From a checkpoint of a small mixture-of-experts model trained on Wikipedia.
Experts: 24 experts in each of 7 layers, 1 pick a token, a shared expert of 640 neurons.
Below are experts of layer 4 (counted from 0) of a mixture-of-experts language model. Rows are named router (the router's row for the expert), up (a neuron's input weights, with its number) and show model dimensions 112-223. Each number is 200 + 40 x the weight over its row's rms, rounded and kept within 0 to 999.
Before each expert's rows: "gets" lists some tokens that make up at least twice as much of what it gets as of all text; "comes after" lists some tokens at least twice as common just before its tokens as in all text. This comes from a sample of Wikipedia text that the model never trained on. Tokens count by the router's weight.

# expert 7
gets: "1", "2", "3", "6", "5", "4"
comes after: " | ", "| ", ", ", " ", " (", " in "
router,215,190,153,166,232,123,219,121,172,177,198,111,118,167,208,186,273,225,163,205,194,174,219,228,175,243,236,238,178,194,199,231,236,229,224,232,201,152,243,169,215,211,155,151,164,246,251,186,241,199,231,210,212,153,232,174,235,170,180,223,229,254,260,176,128,211,195,189,176,183,184,247,248,207,161,173,218,178,207,290,206,160,268,191,214,171,231,217,283,188,221,239,256,248,231,150,277,211,111,195,190,161,220,130,150,219,230,154,265,213,238,264
up18,241,216,149,225,160,179,202,242,263,225,270,154,242,238,154,218,243,255,234,204,276,287,136,201,181,187,253,138,217,187,183,200,223,158,195,176,214,157,213,249,139,176,239,192,139,172,200,118,213,196,137,149,214,184,148,166,131,177,177,182,185,229,162,205,212,193,197,189,181,168,204,253,176,207,144,144,243,242,193,88,198,192,231,142,199,220,176,160,167,171,156,169,243,211,131,182,227,182,139,231,190,237,153,178,168,189,238,174,129,174,178,224
up19,237,193,133,166,215,178,236,179,259,214,147,212,136,201,147,199,268,213,193,189,207,212,192,193,169,163,211,181,161,166,153,259,135,192,219,184,216,202,273,275,216,201,234,212,157,186,170,196,186,181,171,241,165,196,237,218,191,177,188,240,215,218,215,220,251,237,112,125,266,214,188,158,118,174,285,194,131,238,212,189,198,207,124,265,185,205,283,228,188,151,282,267,177,159,247,173,204,225,175,200,221,195,198,176,212,183,228,181,235,184,163,203
up20,171,221,245,205,212,180,173,273,311,195,236,177,186,189,164,187,254,171,177,163,219,282,186,165,226,147,231,115,229,247,201,235,236,204,199,186,283,122,201,247,181,203,187,147,153,231,186,174,189,185,143,174,215,189,210,141,269,278,211,161,262,194,78,222,247,281,185,300,224,170,177,219,220,227,134,94,190,214,188,142,185,310,186,213,228,135,239,236,214,150,214,192,271,189,172,210,200,253,115,217,181,192,295,188,171,195,214,252,233,192,159,163
up21,181,181,235,126,185,224,205,177,148,292,158,160,167,232,204,200,241,180,176,156,226,216,204,236,195,188,204,229,153,280,204,168,171,210,198,188,227,236,179,305,241,219,152,225,153,262,208,130,169,193,169,185,168,195,203,197,225,158,138,185,158,155,148,202,200,246,129,239,185,205,219,240,168,245,119,149,233,185,121,204,238,258,236,181,105,136,226,157,173,166,201,190,183,196,222,273,219,150,209,199,190,151,249,221,143,234,223,184,240,209,215,195
up22,209,186,123,283,177,176,118,197,244,188,260,89,153,159,222,227,187,200,179,197,221,306,222,160,254,203,172,192,172,213,208,176,156,212,181,227,229,192,189,152,215,188,209,209,103,294,164,189,160,191,198,276,222,191,244,188,232,165,202,258,246,200,149,152,256,316,236,164,204,232,111,243,179,174,128,123,148,199,226,137,169,179,195,252,158,261,221,148,217,218,153,217,300,191,240,159,179,173,215,223,209,198,87,252,262,209,193,281,260,175,189,201
up23,137,273,127,255,212,155,128,215,261,213,214,99,230,162,220,158,248,190,226,183,117,233,214,236,271,129,201,174,265,235,167,220,166,285,259,154,219,206,161,208,137,267,149,139,252,200,116,150,222,233,190,194,171,224,213,202,193,247,251,255,173,209,250,177,244,237,299,201,216,204,204,165,211,241,191,219,313,278,229,210,242,222,193,231,174,151,168,163,155,201,164,272,253,144,170,240,193,223,262,218,227,206,162,148,163,188,178,233,168,224,209,126
up24,153,166,170,212,205,156,191,173,87,199,214,155,172,213,173,237,267,258,215,186,125,222,257,196,152,204,163,259,181,147,214,223,187,150,225,215,174,186,230,193,181,197,243,183,181,181,217,148,199,182,221,209,116,177,171,210,193,253,170,255,143,237,218,250,163,250,186,148,261,204,76,146,212,133,205,201,196,212,240,257,195,210,186,114,179,206,203,197,152,180,207,308,259,202,208,187,229,238,206,177,187,171,224,205,218,219,211,218,163,238,268,197
up25,220,225,223,228,185,227,129,162,212,161,131,226,193,197,224,196,214,210,212,206,207,146,168,196,215,138,167,255,167,192,153,231,158,118,215,180,238,157,163,227,205,266,164,192,193,144,223,109,161,204,131,160,303,205,171,192,171,148,182,250,174,214,145,199,306,114,253,197,146,205,101,181,148,195,220,192,259,234,174,216,254,202,170,143,252,230,208,230,182,224,231,148,184,119,196,168,172,165,201,202,213,261,170,130,177,119,197,126,139,180,164,209
up26,227,274,196,215,166,185,240,193,256,215,256,342,232,221,187,189,170,191,171,222,166,200,221,224,283,249,266,203,249,224,181,217,190,135,173,148,141,195,187,183,131,256,196,224,322,241,220,173,167,175,207,227,237,170,156,205,191,219,183,153,207,204,131,257,195,167,183,235,192,156,265,241,213,239,203,134,173,174,249,234,175,245,202,213,227,193,234,168,167,240,171,176,212,215,194,211,252,197,170,173,188,191,251,138,170,153,202,165,182,164,193,222
up27,150,241,136,211,263,203,172,184,202,203,244,133,253,193,182,150,255,156,210,164,179,246,240,192,184,176,194,270,207,132,230,214,219,250,281,204,194,129,187,192,212,137,191,224,274,229,279,226,245,196,160,181,283,158,189,197,174,186,226,213,238,284,228,187,229,258,221,185,172,227,120,158,221,212,167,161,218,239,319,174,185,253,191,229,146,190,215,193,212,251,219,235,169,162,177,182,153,195,123,168,142,247,199,192,198,199,248,177,177,76,206,169
up28,208,186,271,196,186,146,255,191,189,191,244,211,138,169,136,158,79,144,243,229,174,189,200,150,273,200,211,200,187,196,227,152,229,223,198,171,204,179,151,210,246,175,115,209,144,249,257,181,204,190,176,169,210,226,154,89,149,177,182,256,267,228,77,191,179,178,245,197,180,187,217,249,230,179,227,141,237,200,218,203,244,188,234,215,187,228,140,207,206,253,155,230,241,177,171,188,167,168,184,207,190,236,189,202,211,199,218,104,176,224,181,183
up29,216,187,168,216,145,221,249,253,166,198,218,192,205,207,173,213,202,202,244,217,242,260,286,219,257,155,182,115,248,150,188,188,200,161,141,175,150,204,221,242,138,220,224,197,128,188,257,257,232,238,208,155,229,228,192,201,216,271,183,217,228,210,217,173,215,259,135,229,283,250,146,195,176,243,255,230,191,182,241,200,229,181,179,262,199,172,228,223,247,163,171,238,241,154,251,234,177,318,156,284,136,83,272,182,195,276,217,159,249,91,179,324
up30,141,276,210,214,204,226,208,227,193,186,189,215,272,293,193,151,239,142,268,211,216,220,196,244,180,214,222,166,285,245,236,236,218,210,183,189,219,154,208,273,226,175,231,216,235,268,158,155,268,162,186,199,169,203,195,228,215,236,250,165,216,172,146,307,173,173,182,224,156,176,264,217,211,272,225,149,138,188,233,190,206,254,183,175,197,167,206,158,177,183,210,211,201,228,182,221,215,186,136,167,73,219,179,167,182,189,134,187,175,174,239,165
up31,229,125,209,190,266,218,210,215,160,208,209,227,154,238,223,220,176,231,208,176,166,180,265,194,172,205,183,221,253,209,290,275,200,176,216,190,225,259,197,212,283,216,179,186,167,187,209,183,217,186,191,143,200,286,219,215,223,210,171,231,235,189,233,202,230,249,206,199,205,103,169,227,127,170,183,165,240,197,204,246,251,178,216,182,262,206,162,142,222,185,151,193,253,163,188,144,234,224,222,121,85,178,248,213,192,247,244,205,142,103,243,202
up32,265,191,146,200,131,233,178,233,203,178,243,144,141,177,186,214,132,172,170,220,118,222,196,209,180,199,250,258,151,177,183,145,163,198,184,209,181,238,172,165,217,232,125,136,198,172,65,215,149,202,209,195,244,267,181,188,150,219,79,243,158,214,209,152,194,232,239,162,199,249,146,204,144,185,151,246,175,162,204,200,146,221,178,177,251,196,185,148,165,236,108,276,171,224,177,264,207,164,203,207,267,200,135,206,169,191,155,152,223,190,218,237
up33,237,218,226,165,261,224,244,277,184,185,236,148,161,179,216,225,238,226,230,156,173,268,214,165,220,273,172,210,112,185,209,237,171,238,277,191,156,183,238,280,242,159,209,246,152,293,197,245,261,194,146,172,244,233,127,186,180,201,190,239,241,155,205,213,238,211,191,209,217,175,177,167,253,209,128,147,254,258,217,193,223,209,182,186,216,205,168,200,188,232,251,145,209,173,246,154,220,194,124,221,100,178,216,148,162,128,234,198,189,177,224,139
up34,179,270,138,268,157,163,220,233,249,202,268,175,195,245,174,252,202,232,197,186,204,202,182,131,259,240,156,242,174,195,227,184,149,237,138,173,217,228,223,178,273,203,180,218,157,200,219,146,164,198,189,163,185,137,179,205,111,151,225,219,263,247,181,208,178,186,258,246,146,164,145,160,220,203,161,192,196,193,181,236,244,214,256,166,199,187,199,146,282,250,268,56,273,241,208,162,187,203,130,201,205,310,202,135,218,173,258,227,247,204,180,161
up35,162,190,242,157,206,155,232,195,251,199,198,221,283,160,170,244,166,200,248,194,140,165,260,138,259,225,227,255,217,243,269,257,256,215,193,170,246,190,175,187,196,238,163,220,224,244,217,187,209,176,227,211,225,197,133,136,162,190,205,183,215,237,249,237,230,222,271,174,172,133,151,297,278,203,213,183,188,172,237,276,207,222,264,218,225,168,176,190,200,230,240,215,227,146,147,195,204,183,146,132,220,256,344,184,225,145,203,228,159,211,210,250
up36,255,259,149,222,185,232,180,174,220,224,171,201,259,203,130,265,207,214,159,130,226,166,205,235,270,206,260,218,233,265,246,176,144,251,217,230,132,182,159,258,147,217,226,170,151,176,149,131,185,241,224,199,200,212,217,207,168,181,201,198,178,194,220,218,248,298,253,221,197,167,196,245,175,134,247,219,224,220,277,132,203,178,179,172,203,177,201,240,198,285,156,216,238,182,138,194,195,172,141,140,213,216,200,165,264,186,132,194,147,207,281,141
up37,155,156,218,172,190,201,107,239,134,244,252,140,174,130,229,214,167,197,207,306,170,222,215,190,217,211,132,153,186,209,205,109,215,182,183,175,199,236,221,93,215,262,204,200,155,214,192,183,210,191,180,186,169,233,176,200,174,166,205,224,164,229,229,215,213,214,160,180,169,234,177,249,179,151,125,184,150,218,191,223,256,183,220,175,150,233,154,61,223,217,138,264,189,180,233,187,235,207,215,150,238,193,231,204,192,168,190,229,217,176,201,207
up38,220,91,211,217,264,175,188,179,121,298,279,157,202,253,206,214,196,197,219,258,184,240,246,111,160,224,169,229,226,239,240,258,244,225,252,164,202,186,247,221,267,174,228,268,143,154,232,218,236,163,234,195,175,178,168,177,198,217,168,154,225,256,194,244,158,206,156,169,250,183,150,163,185,193,183,226,126,151,233,157,214,153,187,183,212,219,151,223,190,189,229,194,236,208,205,226,218,273,169,171,202,128,210,194,234,247,260,204,182,123,167,202
up39,98,200,196,199,168,215,263,224,223,181,306,219,259,216,170,233,183,213,224,207,202,173,216,145,191,242,192,276,223,231,214,229,204,232,170,197,185,213,197,194,214,185,188,234,190,198,216,142,168,165,205,221,196,201,159,170,189,231,242,188,250,174,246,242,197,174,246,179,163,130,194,262,267,229,245,160,244,141,176,212,183,210,192,208,212,183,141,138,211,239,216,139,199,212,158,195,208,191,109,184,202,355,217,216,234,136,186,206,216,183,168,214
up40,247,205,153,192,200,243,260,170,158,166,140,275,204,161,190,185,190,241,178,170,194,211,149,156,323,187,213,267,205,178,260,207,113,214,211,194,155,195,201,232,184,180,194,187,178,142,198,191,153,211,158,148,250,181,226,275,254,206,185,181,170,164,179,189,166,231,175,215,210,259,157,213,275,137,200,193,216,127,148,215,249,226,198,183,197,241,196,207,189,251,254,214,207,156,279,229,200,184,158,211,172,222,244,156,251,244,244,228,210,152,214,183
up41,191,166,207,173,253,136,158,213,257,168,253,209,248,215,211,210,223,199,205,238,171,226,245,205,229,143,251,202,257,210,188,271,191,190,231,171,142,252,200,264,183,156,237,166,256,204,163,190,238,179,191,192,163,177,201,180,204,177,193,224,196,129,164,194,281,230,276,242,177,180,174,188,136,231,209,195,256,218,280,152,211,286,135,131,155,223,167,169,165,193,203,182,258,217,176,162,142,204,208,166,234,251,123,246,152,193,97,168,185,181,191,145
up42,232,272,225,212,221,185,151,234,206,173,149,248,137,205,205,160,190,234,193,239,183,211,222,258,205,179,226,241,176,148,189,234,153,122,195,224,222,209,163,193,227,199,156,187,201,268,152,240,218,224,250,216,189,197,206,227,210,231,183,280,213,189,244,202,252,192,206,194,258,174,188,198,224,225,191,238,196,196,134,222,269,189,133,143,308,211,157,279,193,184,219,177,214,191,219,213,157,217,147,232,139,98,237,251,282,265,240,206,200,157,199,196
up43,197,290,161,158,128,250,190,207,169,226,191,174,206,217,146,161,172,229,186,181,141,225,288,141,252,198,193,142,190,279,188,157,178,213,203,174,212,169,193,173,195,225,258,220,162,148,184,142,215,190,182,237,183,243,202,191,167,246,227,227,235,233,242,156,195,161,174,249,206,138,242,221,242,233,257,245,212,241,249,124,193,231,195,157,193,203,213,93,221,203,108,208,185,238,216,199,176,235,164,169,197,203,286,230,173,231,208,283,211,229,167,187
up44,132,276,221,234,184,200,171,175,151,189,185,274,280,195,228,226,197,169,197,228,204,259,175,207,157,201,183,269,255,246,122,197,176,180,254,177,130,248,232,180,180,161,179,288,208,164,203,194,177,174,167,240,252,242,203,217,149,227,188,225,172,247,160,226,182,129,257,201,150,166,192,247,228,254,177,150,220,204,180,180,103,134,180,241,233,215,206,224,229,238,241,129,165,182,205,191,185,189,185,164,207,260,241,184,175,180,151,247,176,207,241,191
up45,185,233,179,273,192,228,159,202,243,202,139,152,207,154,214,235,269,220,178,232,205,186,219,163,204,182,175,200,191,212,197,159,133,192,153,203,253,158,149,189,180,217,168,198,192,214,232,228,252,170,221,159,184,189,175,196,163,231,257,234,195,182,114,186,287,237,200,260,240,218,189,202,241,181,98,149,155,227,242,212,120,248,216,202,126,224,120,197,101,232,222,281,219,177,190,220,146,192,223,179,210,248,228,261,247,182,201,197,198,180,225,188
up46,194,200,80,156,219,168,141,172,195,233,261,95,176,178,154,154,195,154,156,167,185,220,253,257,157,155,201,165,235,154,192,166,132,262,160,158,182,194,187,189,228,234,233,154,166,171,160,148,213,102,172,238,118,153,183,230,230,214,246,175,245,221,252,191,198,219,186,193,183,257,179,171,233,225,246,217,112,223,273,171,172,178,204,233,221,187,213,204,197,172,196,237,240,178,213,162,224,195,212,238,205,131,148,224,161,202,211,271,216,152,225,161
up47,166,203,158,190,201,203,244,285,210,194,219,230,228,163,139,193,196,261,257,231,177,202,172,205,192,170,236,228,209,165,275,199,240,177,194,200,208,216,241,166,267,229,217,203,191,137,183,220,193,221,228,204,193,203,170,153,132,186,237,262,217,161,237,179,205,231,206,142,136,224,170,259,209,199,164,187,231,216,244,170,213,262,180,131,179,206,150,214,213,275,231,194,263,270,140,246,205,233,161,137,243,189,154,193,193,130,191,189,163,150,184,155
up48,201,215,123,203,233,215,133,261,175,163,146,164,216,186,186,206,289,272,223,179,242,219,158,229,201,209,140,128,179,219,201,150,182,189,130,184,209,156,208,206,193,212,242,162,145,144,159,201,216,168,213,199,237,227,205,182,161,207,199,238,226,173,204,196,162,219,210,211,212,239,104,270,210,122,243,232,244,170,260,227,177,169,231,212,288,172,210,159,204,210,162,179,291,164,248,242,224,241,187,257,206,134,215,181,193,250,115,176,241,225,216,243
up49,148,274,269,284,213,235,127,203,169,211,225,222,315,197,163,236,199,194,197,228,206,195,249,160,244,166,156,276,195,188,229,242,228,184,238,238,139,196,270,191,265,238,238,224,211,244,303,211,240,207,195,163,211,212,228,175,195,157,183,174,220,193,159,188,236,225,268,193,209,179,131,192,246,186,229,210,264,219,193,201,264,241,168,218,208,176,185,209,236,224,246,160,242,205,170,221,195,206,132,134,202,248,181,210,242,188,222,227,194,172,220,112
up50,131,245,202,169,196,271,167,221,237,198,164,158,268,144,141,182,236,181,212,175,232,230,262,226,141,165,88,206,225,221,235,214,173,281,273,200,179,178,214,178,178,264,258,262,234,191,194,157,244,180,194,183,165,164,187,230,179,169,199,208,173,219,221,211,184,239,203,153,211,213,206,228,199,245,195,186,296,211,220,220,223,187,161,267,94,156,254,200,172,210,199,204,208,168,219,181,286,148,217,170,158,176,245,213,172,213,239,223,218,153,169,197
up51,202,253,128,251,155,174,176,183,233,215,111,132,168,183,239,201,204,213,151,204,122,265,235,211,212,236,193,207,191,139,233,152,185,293,176,174,274,200,206,96,165,182,184,209,138,276,174,171,208,160,214,137,204,139,219,199,235,193,112,267,131,275,253,174,256,222,247,193,247,178,235,236,137,166,161,166,142,226,225,264,243,206,183,228,194,278,198,184,201,243,181,222,216,194,203,172,225,176,204,241,232,144,249,216,233,207,181,234,196,119,217,252
up52,177,194,196,96,199,188,167,250,202,212,157,162,191,252,194,259,209,222,216,182,230,237,257,219,171,198,199,222,217,252,290,204,152,163,269,211,150,176,135,181,198,198,224,235,203,239,190,113,227,177,204,203,157,208,131,182,164,182,180,216,204,195,193,211,194,241,187,172,133,204,274,234,138,186,213,214,179,230,226,198,264,171,190,194,275,226,198,175,156,197,173,236,261,179,118,199,173,212,236,184,190,189,197,254,188,219,272,195,215,83,190,152
up53,188,205,149,164,201,123,292,238,235,233,181,213,242,225,159,242,239,203,197,237,174,225,203,177,214,216,181,285,180,207,293,264,254,191,180,189,199,181,170,192,198,213,199,233,223,204,208,147,205,154,191,251,260,170,171,276,186,153,235,218,190,186,210,236,177,135,254,214,176,176,157,276,235,131,234,128,185,170,211,220,162,163,259,213,225,159,187,174,234,220,212,191,240,194,210,198,169,187,110,170,237,240,217,160,155,177,179,163,142,196,257,303
up54,262,211,233,231,188,272,149,238,225,188,210,181,176,263,195,208,139,169,203,255,249,163,149,235,214,241,157,94,218,191,165,164,206,158,228,228,186,197,140,251,183,233,169,227,166,232,220,212,199,173,143,212,206,193,205,227,156,60,255,190,208,226,140,241,196,190,142,170,166,229,224,114,169,316,269,195,137,212,192,162,121,235,235,216,191,152,262,241,239,215,193,157,196,224,176,200,214,172,175,253,209,208,158,197,190,207,210,102,265,157,142,229
up55,199,281,245,176,136,195,119,240,235,244,238,261,125,223,199,160,238,245,190,193,188,197,193,307,187,174,234,121,197,183,203,197,230,217,225,211,283,228,226,220,111,223,170,184,148,235,213,188,227,194,228,181,194,213,155,209,141,195,173,201,193,227,179,200,293,215,224,155,181,233,178,253,200,161,268,282,223,168,163,141,196,189,185,174,154,159,212,168,178,283,175,194,158,189,147,197,172,221,201,149,158,214,217,220,220,200,268,157,217,186,169,158
up56,201,201,190,214,185,120,206,177,164,141,257,156,145,281,179,179,150,195,221,174,193,255,136,203,182,222,178,194,171,138,188,222,173,185,223,178,181,214,198,229,132,198,263,195,231,95,214,214,269,172,201,198,180,180,192,212,210,199,189,202,228,171,246,220,100,249,143,182,195,189,207,147,216,234,214,143,186,175,209,246,272,249,212,106,171,198,214,189,181,213,197,213,187,226,237,186,212,194,170,200,118,204,190,163,240,184,285,196,223,183,197,205
up57,222,202,232,90,180,165,230,245,286,179,164,227,149,94,160,164,212,198,237,191,294,249,209,206,207,194,253,215,238,232,231,131,188,201,231,163,246,196,229,233,217,190,155,208,207,276,222,213,144,223,194,169,193,238,161,120,182,168,228,110,157,201,147,158,233,146,206,229,203,140,172,247,198,187,208,210,222,203,289,153,278,204,248,215,178,305,211,183,175,168,216,202,193,192,98,208,163,115,230,182,243,156,205,244,152,140,163,207,157,177,236,121
up58,205,218,68,207,206,234,300,203,146,205,242,238,162,290,158,66,251,185,180,183,160,212,142,179,212,163,156,201,210,261,207,181,135,248,227,144,182,221,186,256,95,213,142,271,168,224,181,217,134,147,194,190,292,176,198,169,255,238,203,316,192,201,185,185,147,182,150,157,281,190,237,257,238,208,195,91,155,147,224,175,211,223,168,217,145,199,185,217,192,239,247,184,201,179,230,214,135,153,140,219,169,151,240,188,246,257,222,197,247,175,145,182
up59,192,232,172,181,217,239,248,222,128,251,161,309,210,241,206,181,232,238,207,201,112,225,183,146,217,164,186,206,211,188,251,238,152,119,194,208,196,224,210,247,181,233,155,246,194,138,205,214,217,219,179,168,251,201,167,98,210,132,258,219,199,223,176,174,214,187,169,136,242,209,216,185,244,145,255,187,265,190,164,107,248,253,162,193,219,236,146,195,208,174,159,198,245,200,156,159,184,156,248,209,178,210,228,223,275,217,182,194,235,256,185,169
up60,212,97,206,161,168,209,225,245,130,280,247,137,148,181,181,218,195,200,214,239,251,180,274,179,233,166,144,129,203,180,213,153,222,268,248,178,210,167,137,247,243,197,180,172,145,169,152,204,136,195,229,161,282,247,168,114,148,233,136,251,214,253,264,173,191,163,238,171,125,226,238,202,210,342,231,224,174,195,218,169,225,172,195,178,195,206,249,201,220,220,143,208,194,175,180,232,185,243,154,204,207,205,165,126,209,159,172,218,213,147,184,248
up61,157,161,243,182,201,224,232,220,143,194,267,180,203,205,250,178,203,166,216,163,246,167,310,214,191,225,219,165,226,194,209,153,196,130,183,193,261,202,209,349,294,158,186,232,152,248,246,198,210,238,204,187,217,251,148,194,264,202,185,162,205,199,168,192,130,158,273,201,147,115,209,230,185,259,125,153,204,206,173,195,258,179,252,196,209,185,177,177,198,143,236,139,278,101,179,188,211,187,172,161,223,225,199,188,163,182,257,240,213,202,243,284
up62,182,160,217,253,220,211,217,165,182,220,248,132,115,168,179,222,207,178,287,201,208,208,219,205,148,215,193,208,186,143,192,324,243,222,256,198,153,216,178,182,184,240,228,178,157,194,219,196,164,239,169,246,186,205,163,223,176,155,206,160,135,241,188,163,150,232,185,229,173,227,165,148,230,166,145,213,165,166,209,178,209,238,280,208,192,222,203,176,197,174,178,257,192,143,224,209,193,228,198,266,262,217,221,175,161,195,190,229,230,197,180,157
up63,133,266,215,190,198,195,207,267,259,124,218,196,211,180,208,189,190,182,200,196,257,162,102,176,147,210,192,156,227,192,196,210,180,228,242,206,214,172,203,164,210,214,126,209,167,230,209,215,207,187,179,182,215,187,147,106,236,163,189,164,223,213,174,190,192,297,298,184,210,196,146,192,198,156,151,131,235,218,229,195,191,240,181,189,217,166,182,203,173,281,193,113,246,183,143,220,213,168,188,229,166,231,321,148,213,180,193,198,191,208,269,169
up64,247,255,154,167,126,141,190,295,186,209,183,194,140,181,199,204,218,288,236,164,153,198,197,191,195,200,218,144,178,164,201,131,136,149,167,209,226,197,114,117,198,185,131,155,151,223,162,192,236,244,229,184,190,227,214,199,197,196,160,318,154,231,163,208,301,198,196,165,171,202,130,235,148,161,167,170,184,206,249,227,195,253,204,173,186,211,186,169,180,238,127,195,213,181,213,242,179,217,230,204,167,198,214,213,209,198,201,149,188,237,263,164
up65,201,216,162,211,149,218,124,226,136,243,216,195,194,290,203,174,227,245,121,271,118,287,124,232,174,227,72,157,161,228,199,173,234,281,228,226,199,160,157,174,229,192,132,240,141,260,228,217,224,188,182,219,207,200,172,202,216,165,248,305,268,202,163,221,191,239,167,142,339,198,199,130,216,228,260,150,211,170,196,238,183,164,218,282,190,202,170,172,251,210,241,258,282,226,242,137,178,189,154,221,183,132,177,237,256,255,183,173,197,191,215,165
up66,179,244,211,168,218,263,248,240,167,220,199,254,132,245,218,132,228,253,248,192,262,149,169,262,143,268,241,166,223,164,240,300,233,142,250,236,171,185,157,213,133,170,228,179,175,219,179,250,210,184,231,176,282,178,204,165,184,306,171,198,257,239,154,178,217,238,189,162,195,183,205,280,119,199,183,238,182,150,140,173,190,202,211,191,194,224,219,207,207,198,243,231,235,141,263,172,226,265,159,194,220,131,179,183,206,209,206,200,217,184,124,300
up67,239,232,186,206,167,122,157,236,143,202,210,149,161,264,211,213,218,254,163,213,134,253,147,218,249,217,229,204,226,191,232,150,195,222,183,187,210,213,201,98,185,188,137,199,140,194,175,221,199,146,201,231,280,137,186,207,178,214,243,349,184,196,236,167,240,153,191,217,223,205,227,126,274,180,161,172,168,118,207,181,159,183,125,189,190,234,147,170,219,213,185,196,263,194,134,146,202,218,277,254,180,146,115,224,246,171,148,210,212,197,188,120
up68,238,251,206,192,233,146,194,219,168,219,157,169,99,222,219,201,227,217,176,148,197,163,255,257,201,215,213,177,183,122,204,196,185,183,223,204,223,175,150,215,217,157,168,197,225,246,157,182,173,159,211,196,192,272,208,181,261,267,133,292,270,170,301,186,209,156,231,210,238,186,142,187,87,257,150,187,235,164,190,257,270,176,140,210,208,204,162,146,128,230,155,226,159,166,241,142,214,204,199,156,118,110,220,240,230,313,232,199,209,241,225,241
up69,162,259,213,195,180,218,131,242,146,207,169,206,178,202,204,169,241,171,170,247,139,192,262,227,228,199,251,214,201,230,222,301,223,305,301,196,212,222,160,272,295,199,233,167,222,232,180,201,206,161,223,216,162,207,210,187,214,233,179,212,274,163,202,187,264,306,230,253,171,116,192,202,234,160,195,232,234,235,147,216,159,188,152,201,215,161,203,197,190,234,218,169,163,158,191,218,186,197,165,179,167,207,245,204,197,227,171,212,199,217,251,231
up70,179,243,86,254,182,161,124,195,227,192,161,166,115,233,219,157,256,264,202,174,226,243,214,240,225,245,189,216,164,201,229,178,143,263,157,191,179,135,156,210,201,194,126,198,132,285,171,223,226,192,216,191,297,235,224,176,255,163,170,320,247,151,215,227,219,211,196,93,244,207,182,232,205,207,184,126,172,216,188,220,226,178,265,211,237,190,208,229,216,221,202,214,267,208,211,253,144,216,197,307,133,150,169,170,315,233,186,210,247,85,153,174
up71,232,170,151,272,197,185,132,210,187,192,161,110,222,170,207,235,256,229,235,169,176,262,289,210,245,151,220,207,109,220,246,200,227,254,197,177,221,182,197,147,145,256,220,212,190,201,220,207,216,172,137,192,237,207,154,218,195,155,248,263,237,206,144,174,234,232,162,170,175,182,184,189,154,225,141,160,189,222,212,180,227,217,169,230,163,239,168,142,138,141,153,260,214,142,242,227,176,145,250,225,153,210,238,151,232,275,173,283,172,160,254,223
up72,234,176,173,188,173,247,178,277,200,238,223,181,206,231,214,239,263,265,173,167,179,175,219,239,283,155,161,182,249,254,204,125,209,138,187,207,236,143,133,186,245,216,225,210,138,157,184,201,221,250,208,255,225,190,213,125,167,194,178,240,233,173,214,195,217,212,224,159,136,177,206,173,212,197,233,189,240,178,192,171,140,108,187,166,234,262,226,224,163,218,172,203,174,220,215,264,150,279,137,201,176,150,206,174,220,195,167,204,279,100,108,204
up73,211,258,206,258,209,149,200,208,223,208,166,188,191,264,226,167,230,229,198,204,262,155,225,205,167,209,182,195,258,182,236,233,191,208,262,222,216,90,114,184,190,243,188,165,168,230,198,246,172,119,233,176,272,179,186,169,233,156,128,191,301,180,193,210,208,253,229,151,188,206,280,162,161,265,183,212,207,251,220,210,220,141,234,228,256,158,207,227,212,232,167,265,201,191,252,267,245,239,178,159,166,185,218,233,167,236,227,227,183,145,257,177
up74,168,250,251,229,178,215,162,143,210,190,216,181,219,223,172,135,174,173,157,199,220,174,215,151,187,209,186,162,152,210,160,173,216,192,241,178,142,132,197,187,233,194,180,240,189,241,225,202,197,82,174,215,235,178,205,168,227,213,172,159,223,179,168,233,195,288,173,131,189,196,142,132,167,204,249,122,203,237,171,207,196,238,198,208,146,160,223,232,196,218,229,133,181,174,203,190,202,207,124,208,118,268,235,226,225,211,289,220,180,146,146,159
up75,205,239,201,244,178,207,184,177,283,182,233,194,178,237,197,217,207,313,270,173,322,244,215,227,139,239,174,155,207,169,213,184,214,198,181,209,239,230,211,234,165,194,191,162,197,180,174,134,211,201,196,177,200,227,134,268,122,146,152,145,195,208,207,184,219,160,175,235,204,173,182,198,118,134,206,242,252,153,211,230,157,161,288,205,146,164,174,144,156,242,165,223,217,177,208,181,267,260,207,173,261,168,212,183,188,211,204,153,167,221,219,205
up76,174,222,157,200,215,221,150,229,158,180,207,219,184,247,215,127,220,195,135,239,256,220,180,237,190,222,190,170,168,166,250,174,211,255,192,204,275,177,145,119,210,266,178,178,109,235,253,185,262,210,253,241,212,212,152,282,157,220,245,250,220,184,109,225,240,134,165,184,291,184,239,218,159,237,206,165,165,132,271,224,165,213,274,231,138,116,237,241,190,212,242,246,239,209,180,211,245,226,200,174,160,152,164,224,184,187,135,154,211,197,192,92
up77,127,253,173,222,258,227,242,184,177,220,125,176,187,211,182,191,222,179,228,188,166,244,243,185,153,205,213,202,152,247,183,253,156,263,202,209,249,225,159,283,173,178,229,196,293,208,249,182,197,173,200,197,245,221,242,210,210,206,133,227,189,226,194,225,245,166,205,223,240,204,180,210,191,204,156,154,245,155,198,288,280,185,150,222,280,129,174,137,212,194,187,202,147,172,185,242,254,141,120,150,113,227,273,202,157,202,258,294,213,172,202,189
up78,203,216,190,88,211,197,148,159,201,171,199,171,254,152,177,169,205,179,291,108,221,216,228,170,297,199,96,172,123,204,175,235,185,227,204,214,187,186,140,246,195,216,281,125,234,201,210,169,187,155,109,186,260,251,213,263,166,95,184,249,182,195,170,151,269,171,200,143,196,227,99,168,159,270,243,221,264,179,155,173,171,221,159,192,185,116,176,147,205,240,198,227,190,156,236,188,214,188,236,170,253,227,179,173,175,187,171,212,183,230,271,174
up79,162,237,265,222,220,194,246,215,242,192,219,160,169,181,139,150,249,232,218,155,201,210,218,225,144,179,151,216,223,242,159,147,206,253,228,217,151,148,196,276,272,179,192,242,204,234,196,242,187,194,137,193,242,206,195,201,181,156,193,157,272,247,136,219,150,244,188,231,245,181,233,196,196,207,102,183,238,223,257,296,206,220,152,248,150,164,260,203,159,222,217,228,205,193,201,169,273,215,191,251,191,191,317,209,129,179,247,176,185,177,207,131